{
  "d_model": 256,
  "n_experts": 96,
  "experts_per_token": 2,
  "routed_scale": 1.0,
  "norm": "layernorm",
  "steps": 5848
}
Below are experts of layer 3 (counted from 0) of a mixture-of-experts language model. Rows are named down (a neuron's output weights, with its number) and show model dimensions 224-255. Each number is 50 + 10 x the weight over its row's rms, rounded and kept within 0 to 99.
Before each expert's rows: "raises" lists some tokens whose logits its average output raises strongly, later layers aside. This comes from a sample of Wikipedia text that the model never trained on.

# expert 92
raises: "ael", "ony", " represent"
down0:51 47 53 51 55 49 52 68 57 51 33 38 61 56 41 35 53 41 71 28 51 49 44 66 48 58 59 41 40 35 50 45
down1:54 54 46 48 66 43 62 44 48 42 42 60 54 53 48 47 51 45 53 57 47 61 63 48 56 60 66 58 52 37 50 36
down2:65 56 30 53 58 41 57 55 53 54 69 56 55 22 56 41 71 53 48 50 57 71 66 35 51 56 46 49 52 49 45 49
down3:60 51 47 52 49 39 42 47 46 26 48 30 51 64 43 45 66 53 52 62 49 57 48 51 59 50 28 55 54 69 38 54
down4:52 46 45 51 47 57 48 45 66 49 59 53 26 49 57 55 35 66 58 58 55 53 51 42 41 38 41 57 29 32 35 51
down5:33 53 55 47 47 35 54 32 50 63 79 44 54 48 38 58 46 51 52 49 46 49 57 35 53 37 42 62 53 45 51 37
down6:44 46 53 52 44 69 56 54 60 47 38 51 46 43 64 56 60 44 55 46 45 65 44 49 38 38 64 50 52 36 62 49
down7:64 39 34 54 55 34 62 46 43 61 28 54 52 28 35 55 60 38 44 47 43 52 62 53 36 43 33 55 41 41 60 40
down8:41 47 29 48 48 49 59 50 47 55 18 51 29 62 46 61 43 57 55 37 47 43 54 33 44 46 37 53 63 39 38 48
down9:73 75 58 40 52 47 51 64 42 46 36 37 52 44 45 59 69 42 54 37 41 51 45 58 58 64 32 56 51 55 47 72
down10:51 45 32 43 48 67 48 59 47 41 34 27 47 46 66 83 45 59 50 50 63 50 50 50 44 30 43 55 64 55 48 68
down11:45 31 51 54 57 25 55 62 52 50 46 58 53 45 38 44 51 56 69 53 46 47 51 55 44 61 44 46 52 40 44 45
down12:66 43 60 45 44 64 42 63 65 45 65 57 36 53 49 49 49 48 48 49 55 50 55 63 53 60 62 61 60 52 40 52
down13:55 56 43 51 47 54 58 49 48 54 69 51 60 59 35 59 59 39 56 48 46 50 58 57 52 62 55 44 51 69 61 42
down14:42 60 60 47 33 64 40 53 41 28 34 54 58 51 42 44 46 54 44 47 51 53 51 68 50 53 55 60 56 61 46 41
down15:49 47 54 42 52 65 57 55 39 56 50 44 46 49 36 48 31 47 45 49 47 59 56 59 48 53 55 41 44 64 61 61
down16:51 50 41 52 46 41 53 52 51 48 60 50 66 44 56 51 58 55 51 61 48 53 53 60 67 48 40 69 71 54 42 63
down17:54 44 52 35 48 60 49 61 66 46 34 61 52 49 60 60 44 50 47 59 57 34 74 44 56 58 41 35 58 57 57 64
down18:36 55 51 56 33 31 35 50 44 45 55 45 37 43 51 52 54 51 56 65 52 45 52 42 35 45 60 54 36 42 51 59
down19:53 42 56 51 55 56 42 32 53 51 16 48 63 68 63 49 57 39 46 51 48 60 63 48 43 44 47 54 47 43 50 39
down20:51 24 60 68 50 55 56 49 51 56 48 50 43 47 49 58 58 38 36 45 36 45 53 42 52 59 50 49 55 43 55 55
down21:56 42 42 45 60 39 46 46 64 47 33 42 43 52 51 45 38 60 42 45 49 32 31 45 46 51 50 33 37 32 48 41
down22:54 42 64 52 74 46 47 46 43 47 60 69 54 37 49 44 44 62 49 52 44 43 63 30 70 57 49 52 66 70 59 39
down23:61 50 31 48 69 49 47 62 54 35 43 48 64 56 46 60 43 69 59 43 44 44 53 40 35 47 69 52 43 32 55 58
down24:41 34 62 47 55 54 53 48 47 55 46 47 36 31 53 44 44 50 41 55 45 47 51 57 48 56 47 43 62 62 52 52
down25:71 49 50 54 53 49 47 65 28 47 45 49 63 45 49 50 54 40 56 44 58 60 44 52 46 70 39 56 42 72 42 58
down26:47 61 49 75 53 28 68 71 59 49 31 70 45 60 45 48 34 57 51 53 52 58 39 57 54 38 36 36 58 64 32 58
down27:55 47 62 68 47 54 52 44 50 34 42 37 51 43 32 36 37 66 61 53 46 53 43 45 43 45 66 54 63 53 56 61
down28:53 61 41 49 59 63 59 57 36 54 48 44 56 47 55 53 59 48 33 23 43 58 61 41 57 47 49 49 46 53 59 49
down29:43 45 25 55 38 48 55 45 34 47 40 37 49 53 63 44 51 52 53 61 48 53 56 32 54 32 46 61 51 40 47 51
down30:45 44 45 45 40 51 48 48 55 50 62 34 38 63 78 57 48 48 61 57 51 51 43 29 51 54 35 76 59 40 57 32
down31:51 62 45 37 46 51 57 40 55 64 45 42 52 58 52 43 43 64 53 51 54 65 55 30 58 52 47 36 55 55 44 56
down32:59 25 48 56 54 64 73 63 51 49 36 52 58 32 58 65 51 65 61 61 44 50 64 46 48 61 46 48 48 47 33 64
down33:43 49 48 43 51 62 50 26 40 48 47 63 53 51 47 45 39 69 51 57 64 52 55 50 60 64 35 39 62 62 45 45
down34:58 51 42 61 56 37 56 60 61 66 44 60 48 57 55 45 58 41 52 44 50 52 48 51 50 48 43 53 38 49 24 47
down35:54 49 35 58 53 36 36 46 64 31 53 72 48 59 63 47 53 52 35 64 50 53 48 48 59 53 44 50 62 27 54 62
down36:50 70 40 61 41 34 50 61 28 64 54 47 70 67 44 67 62 45 67 46 61 39 49 61 57 54 55 48 38 50 46 54
down37:53 46 48 42 56 46 46 49 40 32 52 52 54 64 43 36 62 42 44 45 53 47 29 25 54 55 63 48 67 32 33 49
down38:48 46 49 37 55 50 54 39 44 46 72 53 43 42 42 61 62 40 51 38 39 56 58 52 46 72 53 40 40 46 51 57
down39:50 67 53 59 45 48 52 47 54 62 35 63 52 32 52 50 49 79 51 53 54 39 54 52 64 54 46 37 47 57 54 50
down40:40 44 62 56 56 43 57 55 64 35 37 48 62 55 59 56 65 64 59 46 48 42 64 55 46 54 28 53 36 50 42 46
down41:61 49 33 37 60 48 45 31 73 43 56 46 57 57 48 49 56 55 45 51 58 50 53 55 53 59 40 49 51 66 59 38
down42:46 53 70 45 47 55 67 35 79 51 44 49 50 63 55 53 53 56 53 60 59 61 39 79 36 47 55 50 41 78 58 58
down43:46 55 53 46 40 43 53 71 70 57 36 56 50 43 53 47 48 57 35 60 43 39 45 42 63 41 35 55 34 64 53 41
down44:42 64 61 69 60 61 49 46 62 45 32 37 37 71 45 43 56 41 53 66 66 43 45 68 55 47 46 51 62 71 54 63
down45:55 57 49 41 63 54 41 51 56 58 58 56 42 61 37 63 37 31 46 61 50 65 35 51 56 76 59 70 50 59 41 71
down46:55 44 41 62 66 52 42 39 68 67 27 39 61 55 65 45 37 48 56 53 61 42 59 45 51 45 40 37 46 41 70 43
down47:53 55 50 38 51 45 50 79 56 50 35 58 50 60 48 66 55 45 52 41 64 52 41 57 52 41 57 48 36 67 53 54
down48:44 56 24 54 44 49 42 60 50 42 50 62 47 49 30 43 60 48 54 65 47 57 49 50 61 48 55 52 33 40 52 22
down49:49 41 73 61 46 57 62 25 42 62 61 58 45 47 32 50 51 38 47 34 57 51 48 57 51 47 50 43 54 46 58 44
down50:31 38 67 50 29 58 43 61 53 36 38 45 63 42 44 51 55 53 46 39 47 60 44 84 34 47 49 44 49 63 54 38
down51:49 50 63 36 39 44 57 42 43 41 48 59 44 55 47 49 62 49 48 37 51 47 29 45 52 41 64 51 59 48 53 40
down52:63 55 39 45 54 24 39 45 45 60 84 40 65 49 61 45 46 52 51 50 58 66 40 50 53 28 37 38 39 62 38 51
down53:64 50 49 43 47 58 60 44 60 43 28 68 45 56 33 51 48 56 35 41 49 45 59 42 27 52 56 37 52 41 59 56
down54:38 75 51 38 50 53 70 34 47 64 41 78 43 42 31 63 55 61 39 59 58 41 56 41 38 48 52 41 50 69 69 49
down55:46 52 50 52 71 49 48 75 57 55 62 62 56 56 51 48 29 44 56 54 56 35 49 25 50 49 52 50 51 45 43 53
down56:41 44 36 61 35 66 33 31 42 69 45 54 39 39 42 55 59 38 55 49 60 66 51 79 41 51 61 48 57 39 42 50
down57:49 41 35 40 43 41 32 45 44 54 65 47 32 41 43 50 62 51 70 43 57 38 55 18 59 30 76 39 39 37 42 59
down58:58 39 43 41 53 41 50 53 35 55 39 49 37 51 50 66 49 44 51 61 56 46 58 49 55 50 59 50 68 37 36 63
down59:54 63 44 42 46 62 38 58 48 53 50 52 52 51 72 52 62 47 43 55 58 57 40 58 54 47 43 59 69 79 55 51
down60:64 46 57 47 51 49 51 56 55 44 58 51 55 46 46 65 48 66 47 74 49 59 42 40 51 44 55 40 32 48 45 61
down61:52 53 58 51 44 53 57 58 55 54 47 57 55 33 44 35 57 55 67 46 68 40 54 40 38 64 41 49 48 51 67 47
down62:49 64 56 56 46 54 38 42 47 37 62 34 62 69 63 42 63 39 39 35 63 63 42 47 52 51 45 51 51 42 46 49
down63:43 48 37 32 57 50 58 44 52 44 45 49 48 67 70 43 47 52 59 51 55 39 52 42 66 60 66 37 36 47 25 47
down64:49 50 32 51 49 28 36 53 34 45 58 45 62 55 50 53 60 47 35 69 45 58 42 44 53 49 32 35 57 58 38 57
down65:42 51 43 48 41 49 66 54 64 50 48 45 51 61 50 42 62 51 62 51 88 37 39 41 60 52 54 59 57 52 40 37
down66:59 50 43 36 44 55 65 54 47 45 55 53 45 49 60 50 46 48 44 47 46 51 56 49 52 47 45 55 53 30 60 39
down67:33 43 47 54 44 58 66 56 53 57 58 38 48 50 59 44 49 39 42 64 34 42 43 59 40 62 47 37 57 52 50 55
down68:55 36 54 69 48 54 60 56 49 46 33 46 44 43 44 49 50 26 58 43 45 58 39 66 37 67 52 51 56 35 51 42
down69:53 46 62 48 56 40 60 37 59 59 42 41 55 34 48 32 47 54 51 43 49 35 39 37 51 57 45 44 50 47 49 38
down70:25 59 24 62 55 49 55 54 52 53 45 43 34 41 55 46 53 39 62 56 43 49 48 57 46 55 49 40 46 61 52 41
down71:39 38 41 43 56 54 46 67 68 39 28 57 53 63 63 32 63 47 48 52 39 40 52 60 49 40 52 42 27 48 39 56
down72:58 63 55 46 60 60 13 51 52 58 41 47 46 58 58 54 53 34 51 58 51 46 56 48 46 41 51 71 42 45 54 51
down73:51 53 52 50 47 52 62 55 46 48 51 40 57 51 34 57 42 71 60 46 47 55 60 58 66 47 43 45 58 32 59 55
down74:52 50 62 30 45 39 41 43 67 49 56 42 53 68 48 27 51 48 62 57 52 69 42 37 55 60 30 70 45 55 59 47
down75:39 37 41 64 51 52 48 55 53 47 54 52 37 46 42 30 32 54 57 63 54 30 48 52 57 50 53 47 42 48 53 51
down76:42 67 45 53 44 46 51 37 48 42 56 48 44 67 48 56 39 26 50 51 55 60 39 39 48 75 62 51 40 60 45 37
down77:49 46 39 51 39 46 59 55 37 62 62 48 29 57 53 70 60 46 41 47 37 65 58 62 57 50 58 52 56 52 41 55
down78:48 37 39 58 45 56 47 73 56 40 52 63 45 21 55 41 52 54 38 31 56 59 65 80 47 52 54 51 44 50 39 32
down79:37 52 65 61 42 58 63 50 32 46 56 45 38 45 62 45 54 56 44 56 48 39 57 52 53 21 39 62 68 35 62 38
down80:69 57 53 40 49 55 39 54 52 58 40 45 52 60 41 62 53 66 35 40 43 54 61 44 52 55 51 56 34 46 60 57
down81:44 49 54 35 47 55 56 37 60 31 42 37 48 52 60 52 48 57 61 38 55 39 39 59 49 44 44 43 46 47 75 36
down82:49 35 56 38 62 53 50 35 35 50 54 42 54 49 54 41 36 46 38 53 38 40 42 53 50 38 52 53 43 72 49 61
down83:44 75 54 56 25 59 50 54 54 49 50 41 47 49 60 35 61 37 54 56 58 49 53 25 45 55 50 52 62 40 55 50
down84:53 41 45 66 59 40 62 35 56 50 49 73 52 64 38 32 41 58 53 49 54 51 49 43 46 63 48 75 53 39 40 49
down85:34 38 41 53 42 46 63 67 67 71 50 43 36 54 49 73 39 68 46 31 57 48 53 38 44 55 51 62 39 58 58 53
down86:54 50 56 58 50 46 45 54 40 71 48 43 72 53 48 44 47 54 43 54 62 58 52 66 35 58 67 49 43 41 37 64
down87:34 70 62 37 47 45 51 55 55 56 54 45 37 50 60 48 47 52 37 45 59 55 48 36 31 54 50 54 55 39 32 50
down88:48 41 45 44 75 63 53 50 54 61 59 44 46 43 50 37 62 44 82 60 47 60 56 52 65 50 47 56 46 50 53 32
down89:47 59 49 38 38 50 46 50 70 76 51 47 47 46 45 53 28 51 60 65 37 53 39 49 45 45 59 56 48 62 43 52
down90:40 38 54 66 50 54 48 41 58 52 41 64 40 69 66 56 44 45 45 39 46 47 38 44 30 61 55 58 65 47 50 60
down91:57 53 58 51 42 69 57 50 43 44 53 57 47 51 49 66 35 51 61 50 51 75 64 54 37 52 53 58 60 59 35 58
down92:39 55 54 45 43 45 46 31 39 42 49 58 43 61 47 41 28 47 59 45 58 49 50 58 69 39 47 46 39 67 38 38
down93:43 57 40 26 49 40 51 50 41 70 64 47 48 51 39 65 42 57 31 37 52 61 50 62 37 44 66 44 55 51 49 43
down94:42 45 31 53 59 61 48 60 45 60 51 58 58 63 22 32 67 62 54 55 54 55 39 36 51 60 71 42 55 53 52 39
down95:50 39 64 55 58 29 65 46 43 49 48 54 51 34 52 61 43 46 56 48 30 39 48 46 41 39 54 37 53 67 65 42
down96:51 48 56 40 54 49 50 47 64 46 52 55 40 57 49 59 46 17 42 37 32 37 63 33 47 52 61 40 55 59 42 64
down97:51 39 56 56 55 54 50 55 28 87 52 50 48 69 35 39 42 28 53 31 47 55 39 65 49 51 45 66 38 46 39 56
down98:50 36 41 43 45 64 52 54 59 49 45 59 51 42 52 41 58 55 54 41 68 36 46 58 73 60 52 41 46 51 63 44
down99:58 60 44 51 42 53 55 56 60 47 54 51 38 38 55 50 60 77 59 45 45 42 43 66 36 71 39 46 48 40 48 55
down100:54 44 30 29 53 68 62 40 55 55 41 51 34 58 36 49 73 49 53 53 53 39 51 57 57 31 54 44 28 52 62 45
down101:41 72 66 42 56 42 61 21 57 40 45 56 48 33 60 43 31 41 56 46 53 57 49 41 57 44 40 50 56 61 48 54
down102:62 32 57 65 50 59 36 65 39 72 43 39 65 47 39 49 60 58 42 57 47 57 29 60 43 42 47 43 62 55 59 50
down103:56 41 77 51 51 58 43 43 41 45 60 47 53 43 53 53 39 69 69 53 49 53 45 43 48 60 57 46 44 43 72 45
down104:54 48 75 59 51 57 55 65 30 51 67 49 47 59 43 43 35 57 36 40 66 49 51 47 35 52 55 40 48 67 40 47
down105:49 52 47 28 32 47 53 54 50 37 54 58 42 37 51 62 44 41 52 45 40 63 46 55 60 35 68 31 47 54 43 64
down106:44 56 44 65 53 56 44 60 45 67 40 40 63 41 39 40 52 58 57 50 35 47 54 32 44 46 45 52 56 44 43 44
down107:63 62 46 52 51 53 47 51 41 45 56 51 66 41 49 40 48 35 39 48 61 73 46 46 57 58 47 35 52 57 59 27
down108:61 49 46 47 45 61 49 49 65 42 47 33 57 51 56 55 43 60 52 84 42 47 45 47 50 42 36 44 45 40 42 49
down109:57 63 57 62 44 48 31 54 42 58 61 41 50 57 28 52 38 44 43 62 54 45 41 67 40 48 32 49 55 43 45 55
down110:36 48 46 40 53 46 56 42 43 48 51 49 49 58 59 47 49 34 51 59 52 61 60 44 41 42 51 52 52 51 46 61
down111:48 44 63 63 41 37 56 55 57 43 36 40 41 68 31 75 59 55 43 28 47 55 55 53 49 63 40 60 59 47 46 40
down112:40 68 55 61 50 42 73 43 54 62 30 40 30 39 39 41 45 51 54 54 36 58 65 43 52 39 57 60 40 40 62 57
down113:59 48 45 55 56 55 75 43 62 43 63 65 50 51 56 62 71 63 55 45 40 47 44 27 55 43 65 54 32 52 54 58
down114:69 41 71 41 39 47 32 51 54 60 51 65 46 39 50 41 24 51 61 42 74 45 61 54 43 55 43 50 49 34 51 43
down115:34 68 59 38 37 49 48 56 70 56 33 60 35 60 73 57 55 54 71 25 42 58 29 39 53 59 78 41 53 25 54 43
down116:56 50 46 40 53 47 51 63 41 52 61 50 52 46 44 35 58 55 51 57 57 50 22 43 42 67 63 47 56 35 36 60
down117:55 49 43 49 58 20 45 61 32 39 50 59 54 52 48 73 50 45 45 55 50 44 49 51 50 42 58 62 55 54 49 35
down118:72 43 50 49 50 58 43 63 58 66 61 61 72 50 63 45 48 49 52 43 46 63 28 52 50 30 58 58 58 42 52 43
down119:45 53 56 54 52 47 36 38 52 35 48 35 39 54 58 63 56 55 63 69 63 59 54 54 68 37 58 40 53 66 50 64
down120:57 65 70 51 41 65 33 40 63 61 37 28 61 53 53 53 57 65 56 60 58 40 46 48 57 53 48 54 52 53 54 66
down121:51 39 46 65 44 40 56 43 50 56 42 51 66 46 66 46 50 38 11 39 53 39 45 46 46 48 30 38 57 57 62 53
down122:37 35 48 52 57 37 63 28 58 61 62 47 45 54 42 69 44 44 59 33 60 63 55 63 51 33 50 45 43 48 55 71
down123:63 45 60 62 65 47 47 58 64 39 36 74 56 50 42 45 76 44 38 60 50 77 60 47 34 46 27 48 52 45 51 38
down124:41 63 42 36 44 52 53 63 67 44 58 57 46 48 51 34 27 35 37 35 55 55 41 55 58 58 63 50 57 45 61 69
down125:38 41 45 66 48 51 43 53 56 42 72 59 57 45 40 55 62 48 42 53 49 51 48 54 67 60 39 59 52 40 37 58
down126:47 48 44 50 53 47 32 43 50 48 56 43 50 58 39 46 66 38 50 50 60 64 39 49 58 72 61 64 59 47 60 65
down127:57 45 43 69 42 44 60 48 55 51 58 37 36 33 43 34 48 45 70 43 44 49 54 53 53 76 44 56 37 37 43 41